Experts of a small language model.
Size: 9 layers, vocabulary 17837.
Below are experts of layer 5 (counted from 0) of a mixture-of-experts language model. Rows are named router (the router's row for the expert), up (a neuron's input weights, with its number) and show model dimensions 0-191. Each number is 500 + 25 x the weight over its row's rms, rounded and kept within 0 to 999. Numbers have three digits each.
Before each expert's rows: a language model's description of what the expert responds to. This comes from a sample of Wikipedia text that the model never trained on.

# expert 54
Description: Adjectives after articles. Adjectives and ordinals right after the or a, such as other, first, new, main, former, earliest, often before of.
router:518476540497538528478515477497500463446535493436511531515523521506490506457476454460462489469523494468473482526518503518492514477505493494494561487497506497535438494539497492489507487481507493449504458467471519501505555502483556486520469560473495547490502551512507446507514487508470477472504522547497492511484497465470541467492517531498462494493472461484523492524501488538509493476493497548500494501520485496508508535506505481493512480507478497523481525527539514500525485522540501476504484508517477506475488492477575504509519460537498538478491466530497528490508492501510509505
up0:515500485468504502514498483481472483494525479474515511483483502511472484502488484499482446508500506545504498515544439464473484461489523497494499468500502466443429498478491473539488459473467517520475506482471480502482522493493467482484467527519525521514495498508488482532474503482428472523540496493485463511491491484465563496483518515515480503509444530505496475500487520490512528476498508538538425486513498453463516489465517485514482492489490495498489540501498512498545521516495486499534491533485494526497537467475544499481475532442483538478518531474506498556533523518490489526
up1:467528527513477492500436479467498508496543472495516455518499471473524523531483477472521526474512481456450522453527477515509464536517468542530472533473488477530449516504529455507517520469518507471513467518519473521541543488502505530505504533524479544492486504517485512522507500543481507488489498496489505473478462525486506491493515495501517487492498494506475510546494524515511543491483486546517503520537473460545452506504482530484530479503476482493531551512529503466530520490481507469508501474527498526469553520455487522487452513499449505521505477506456487532496490486505524476
up2:515517492559551531540478510488485500485500497482516471512521484488469494494485487474515480473490526491452493516505492566488470511481494477490489495486449437502455532500492468479444510508548511530514448536498464493482460464468455481462480524542469509477492535514499485514530488501500466493497513554507499487509456455485530493507503548529460480515510460477511489503462454516491520484533488527486509536500534501484516474498475498487486507486463486534545502505514490511496531502497522449486442488496486491479499505482537520518489503492505480487494517521435522531509521480477521513
up3:511470500479490466478518486455500454481496520471538509512498488513522537505506463469462492466492501455464474505515486556538568468530498492473512536490502490485481501455496522470505535487497525531496544501515498488541505475468491480477491458515469461494523521475486505470494454537500477509525509569486496480478484537503474523474526476483485504514501506500517508481519487508538506524509491491494501477530525511495499465476507465517482502482543533517497499512544490562458473491529519555497505512479474537496526510526498493506503521488465507429496503459434505509500476533528479485
up4:487480518550502515515486546522429478464475488537460475503510485519508494514518538471497523481492475458503487495506484549450500499534507467499509515518492532544461582500532500509461509519486502532463486524468511466523597478484499489467472532503499502471528484497499527531493484501480475527553497518492457478482516494479514477539524470481493470505469500482491505506499500469480499472481506523496493497494496524481481535481487515494482480552468513489485466502497485513487501495487522473501520531546455488504501505484507485489490493526550514523517472468465499453533541494515476519
up5:514502513480535493484500495508460461506518496516499556489513467476468534565504506500534501451457527512490491494529474504447498506482498459499496498534483478518494521505524562515519510468511470499487519472494473529474499491492527483519483519529529488477475514545540529525499503431490531519487467509521490545505505470487494522474484496514487475480489496473490509495509511490511536509518523525528525519510526555482464507494462490497492504528511486501492534516503417463527492506463506530512500513533513511445508474485464543523497514540538500493495455554499518494562515504502535528
up6:508516521485528497485450443474488452484522580529484498485491488477505495500538546532474491505490505478509490497486488497518521458526542485504511511463529495495483482484477484507496517490519516505499493512474431482494496459531491497504512517508474508506506533508501460512539526521483447463493461551546490493531544550469507518464504515483515513531492446508500476489512505546474483488484508483518458496497463440509521534497500519466535482468497491492511507543509515478512493492465503506495490530486509493518525483478513484486478528500521526495423529486488516449443513489458497512
up7:505492555561529519489517498488526540492487525486488499454480520520474502478506514501501524500459480480548473483513510566531522521537516509490485474501539527507475466490499493468468526521489507521512491500474532512505475494443482511470513470499478537514525508470476458486503510491465557501500497548500474511544511432476494511485478558515515536480448516534495524485449491476531500473524506509541512502500505490498489535508532459518484493438519505536506511474518470534486455509502476490499518482495516478524526468485515482459536486511499520482485471490512508514481465482494449512
up8:458528498521526517496531524502533526485472448562485495528539547505499517503453500500514493468489507509493551525479490509493500525469516486487531484493541553501466497498470500448496528483479465488507517474526483485517473506509530477530502518496482487549507432467474537503511493490489500472513514503489477527466499493507538464539537475490502480501521464509500495479525497460473490486544510465492510465516457535509443487510481509506501488510529515544508457495477489516534531528514514491498456494452525498487496529468478556494470479469492482520462475484510479556471490481529511515
up9:484471501481565501503530415480489480475479489454510534480543512441497482499529480495491518495504495469482507538484521502509489500498460537502497494527500502471485498506471521480485559510450472476482490457462490475529517486483512510481484483533518534511524515501512470546532449481512544466497537497509487508500526508503499532486501500520503525511458514518475479500457459491557482481495530497523510453540513525514480492524533492508474486524530481491456493517481474478489514531545475477507479506499522518539491502497556546466488477535486514483486436500496528481514490482488504513
up10:527498475461501530501468483503523482516503506521487506534550496493551537459444516476494463466488481491520478505456527521555479473486481471479555489524490487491422487487520459498481524477513513491498521463474454527468498490527503500523546473472505491506501528518501473486522478455458512449500490498481482499467543476492501513511468499513465523497526473497523493489471497530502501500500499517470481544509472475540459474506474480490483450462532495469480523530526512486519477517485468487511519509521477508467484516446510510504503505419471500510485498504482495481476490500513540479
up11:535509531509488480472518548526521510499476508458532543485489499498479492510480492484503483536505493471447480494513493491505516469533494519508499454472502507493530517505509533473544494516555522467529478485488485526518564484482510484540477560475536502516487471551501497539543514509508552495493525505595517474538453515466518508509543526482443514480483503520492518506509493482527504487477490476513474532487512504500476536456498475504520496492531509492533537493512525488530534510509528515546481488476519505463507525476475504496531514508496502489459473536542526460494517492494504497
up12:485489497525489515493526491457542483514488511457499510514533534508539495509442484522518507495542496515482529510499555508506501502496528498516536507454490533480471494459470494472502460531489493491527482459497513524480532474523554476493486482502511518494484509466518528501529487494474568556537540494511518512470492498475481506525488528558504541519525511511498501512456515472530500492510457492478475502517520507548536438459506491475494486504449499486509486532557528500536502507542532518464526515482495535499509474516554504472478476459506520519492470510517521480532468513508505509
up13:517507484527472531465482476556519500520530501494538471497509517495506502492463517513508503506479471466459512557481444467503493522496504510524461524457544476505450482538527490490489509473556501503525510494498481497503533508477465470493488497524530516475503536514495498490483494493436474468509526497484517515492516493471494501472486519475476493503502482485540471461473499495540491506499485515479466517518541447479475507493466505472547503513497494530499508515477489479462541529534527509465477527472497476454510487483560523501500491443463522483480475547461548486493542494517517457
up14:508495564527561465493515563492532493453477509541499498537499519481524517535479500509534511492486530506471473456513494533497478517507521458475488461480483492551462524471490507513527488503462478489500493499499518474500526507513520525473467463468491506476456505544483507488516509505450457444534451545495516511512465505458536511471496505467483488543487491504549502530521512499500492522471493512492483520515451530499460526498446478502478482519488506510469516483496506524558508519508472524496509520485542512498528479511462503462488502516466493503493494465478520492518490524505474458
up15:469553522451536512541522456497494462501491515488532507516512520548462479559538479476496547472473472521519522506513542492505464502458513503502528495522490477517499517498491535522492508487487499463505506450534533488470487498468497516504492519482521497484520492529519498546513502500522486491512477492499482523468470443522490445489488510490543487480497474477471528530540488533476495515530511520509503515538483511505486483511524503451505481498476521503468490500479483489468514533468445518525502521513455515497500490496533537481504487525508532502498462440516509507532506564528553554
up16:493468524496508522463482509473523466469550530463497486503502525492552483502462468480475480538504517507516472514490522506491484536522467493473489479527495521474454491513489521478501477517483523456543481491514509505496483513513471495501470487455513476476515496517512489565509518488474456511458507522509505473504489491473489481503474472510489549482447443457503514490473543550515483509529453506481476504545533433491496513498461440480485533534487499479494487495511531494491463487514478514449477482503490518512455495507495531557466513518508519524523450495495485475490460498507478502
up17:494567458513502530546506465463460458500512518506497497514452511494450515509507510526484499476484494447497505513528531451499525482497523476529485550481490546539467446488470492501470518500524515477467489451496469483522527483465488487503500519455520445481457485486521511472488510498488495504486492518546537503480466478507522532499553491482494480501491512487520519517510453491503509478475503520493489516492532509468517486513507490460505506527522521465523456489525507501473472530491481501475526508497506562479466509506488527479508506458464530479462498469517547492479447496464475478
up18:480505505507528536486520512488506481493496488488528561458498507478526491484472462451493469490476487504506521457509486479467508465488478496487480463482501548543478485526551494487480487519504462495502482526539536471483455500517512526543490515491509493524490491498524546478501532521501516490485526539541510510486486480484533478487476511533525488509494504474527539533493467477499525497464514457501526526485502452477483523498499468494516509468515471565583478449492457510502518531486491483499463515509529522451468506498473492522521501519521537452491548509513479524543531473515505486
up19:513504514524477515493457486504499514499513503489574478508533568513505533507514479504462472460509508466504488527478530493493518502508515462532544474490530484542471531498469511478467497494460542517499566514473504508504476504494501462473512494485525487495470474533517465503524507507517460527502492530515526509441514521520510519469562509513483501536502451490502501549455512541523499523495502511509511502499508477541521509499479530539519524524510481451477494486477478508513515512537540482485469504466501493569504484551543516456516496508495502521505466489521519493519504544514500546
up20:559472472474496475519493473495540501487483508466484547532477536468533475504482499513467504505524469506502480493504484508499469485547494459485483510462544538462510520497506550525502500498494498513532503489514499511491506434492491508482545545517490472479503495527497508510515489489530444440478518523542523503513472462483505479489542539468525532493476503498485522525537492481526492487526492479487485510449557479479521502490505479502530547527492526518457477527482505483508531500462499466474519545495552506516492520476519493530485502455489425479493526489527499496514470519529512497
up21:576480510543543502505512534477552513487521517466481488523510533496493510470441491468478517519503536448485478525478481497482509493503497505519502495490491516486465498517489476497510524500505496483487468470525522517497522494477499510497485551452473496498508503550494534561527521502462500480515493526519519495524507501466523482530521478505527495462486505508516513514497501527508492456538499476463464527519450452505508511477484483484545493458493491427510508510453489484500501499515485498484470519510507515533490478468547520524485601533494537480482478497484503482500468502497536482
up22:523498547515491536458488529537471418463498492490513555502513472512495469482514510491493506503491484457501473481484481489544530511531482527518467480487529511495492511523522511530525472455509512480535522486490537536511508435512518497502506487495492506467492514538526483487510472514482451487469462517545476496493473491478515551475532522482468514460501479490482518506507461508552496516527504517465493510473502485505518541533539462501523498494516500520545493546506482483492518507552489505542435506520490502463442471481506510520498527509463496500467527492515504498499477541485476482
up23:513510505507499529526482493531541532523554506510506540491475501477483544478517468475520569523503519461495485518521512489530539505450484530495481520518504514497509495483463505493495541512514471507544479521446535475535503488501530525490500502521542542502492501459506465484533499473486543499505511504512472539502484478484490508517528502483495456470500538511528494488523473524499486491497511512485446450510481536463477447507473468506514514463504495503434506501497442541516473481496514514516492484446508503501483487519526485450540499478519512524515491556478506504480461475552505479
up24:500474492474488508527484526494526481485510457493495533499458513524528488500484491526480517513512469479459505511527452478524486541523519453493462527494551493503507503494469536525523523512482489488502496502497484517481509421521514523450519544489512527486500474489488543509541500467516460507497492512495478522471507522475531521532509467454536552539447506501494484492501484458513497486545485537511498517456476517492493487511520483480521494523501487522477499520531497492466522484491539505528470546493552479502509519474444501534514504452506423498537526509501485509506449501491526468
up25:497511498518530534498534520535538471487467504446521491553512488535539463506499489485483485536480516464444519551489468521516526456490511520486522507487526497531496520481517566490522499524472521463448503516489486491500501481502527480527454501504534512506506506506474493555468490494423487488489517521473498462499502503448536529536554488481480534538453503490523478523496495503517495483529546508487498498512517505482503535514509432482469554493502527509467481495481516489493472514533496497496501512530488502507498533497528472496479527519517534480479486518519505492494523532504451474
up26:500491534525519506480462522474515508482533466490482521469528495519521465493465491469521548512495473481488499515480460511519518499540538490548502482498503537513451495491506497516524526485481520483491484516543501478491513456557493470488492526491501509452502493532458447537523487489507516452500484481518502515486521450531560487500487512475484499505498478496512492476504483509511541502510541529490517450507469486490478495505537512521496498471535490482525497521507498471509570514479545484528484477506494450552521519472541542510559544552497486493467527474452518493512480512509496477
up27:517514481505513479536509483513509517458496517458484524513491483507525506448495493525495463530525501499467472539512536496498445451543517475508514524470511510449467481510507506528508465510521519490498458490493522520532540506530474501545512536457532490489487566503499491518512508476471494496523470524509428477502490505486529463547479497493505494486459480520545508513536479550466472460542481507504506480476501463508507520464517479470476494455463509509478528486495491466506505503512509489469467518525504494475547532507515518485557478485471517499490530480503510477494499490523481567
up28:499553514531497488511498495506569528494520486501530504509522475492543524515515481471488479489523486499445545541529473559518517488525485530499549554510481534502501487545471531513497481510530493486489485518527537537493520476454511523515520506459476501480517504522490486492467460486487496499478494513463502491479554498488538488526492517539506472522466524481505526521527548540538471506550487502498538525517459484508483544497498506495462480480523478503511543525497501475476541537534493536471515509496527508441513512466541535498501478467516520501511531503501490509537489486495522485
up29:474482527509523566504472482529496480494531481484540488458501501489511543494462517518502534463467523452504488493500500498506508497489481536501493456454535511522473498514484470478486485496464506509522475446489486550508526468504524447486543548488456473485487533490488456479475481528488514504468489520489506533484519466483485445477512533475494528469495514503478531502505490481527532523485473487498481515519505472481451505567501502483512489478473516574478506498516480465492514499540531472511535476483500484520520535434514510507484485530470524512475501506480498492460506503538504523
up30:464498506469487511509505527534502492502517505475425488486470516511493510523498529455482453416570506509491568515544515522483479464504495497500508492505537466499489530494518513508517488511513520516488515476526522537454531491493523505504489494520485521483503505483489433513493481494489510497511552503502518518471521497510459469551521498516519512474485502499515514478517488513497483547536486482514496499500480525510489532516510548547457478526462514560509539533534522504508497475531525513485515470512525509493525516507518507435513524488554532475515502531495503511530504484494528544
up31:490492522503545498498470507488462535432510480480467446481482497504511493465503534467482507505507520505505469510473534508556486499502512513498525489489542534495467541546490508494540504452466477471484479488490516490485490506506471434487521540488464497506491506482505504505543487482475462493507518521500461541487516517476486508489515474455524520521481457547489484481474511520501509530477542513479467484479478497486478539500510536484487489510510495488480491480498558491522496546505533450508490494519465468491500513496556437532486501516464541509515489477552530478472514541506472492
up32:480496501484547493508470529516501495497518537477535481512510496498505516528494491485518470502504457520456501499516502537557507487515508479519516460507505520522462460560469482479519508500551524475507487445528454530485479497488487484491534520491476461499498503467470492454513502506475475505490529505508513473513496454484505476548505515476473496470441474495529524529530459477483479486494521476490494528424441471497514498490534494462538461465528508510497530511547502533491479542493538499524464550507483479492495485473519484466508495506463472492529471511502453509522511525482503493
up33:503538538506497502469480460498497487472560506470512554511516553462505509497474500493489523487481483530488509489506486544504508531513516483486552517536502517492490512516525535488512506525507490474519496491511454515495482509451522509467430510475516510475522512474491513478518508538472494490550496472488453454503509506474487436480506479480485487485497490523509511552506507498487475506512512475505509495531505493525543540492534489530527483525496525505476486517479509491536530505540500462497518563480552529485484556469503511478513520508505545518478544509520531551495465527541518544
up34:487471519490508480523511475470502473497498503520477525522534541468508507505493471502494542496478499519515498481497506470512541481497562481527474482506564522529463539516469542508521476475517490512536484489475477513500505488531490471516526535446542453508488502520510451484533529491524509502518480519505524483455534503524514487459503483499500476551467467470447504468478488527519540477500498544511496469475534520543510513461542510480449492522454481514508494484506493464557470495525515479499519483527507518499492481450490471471486524529532499488481458476531493495520527530500529512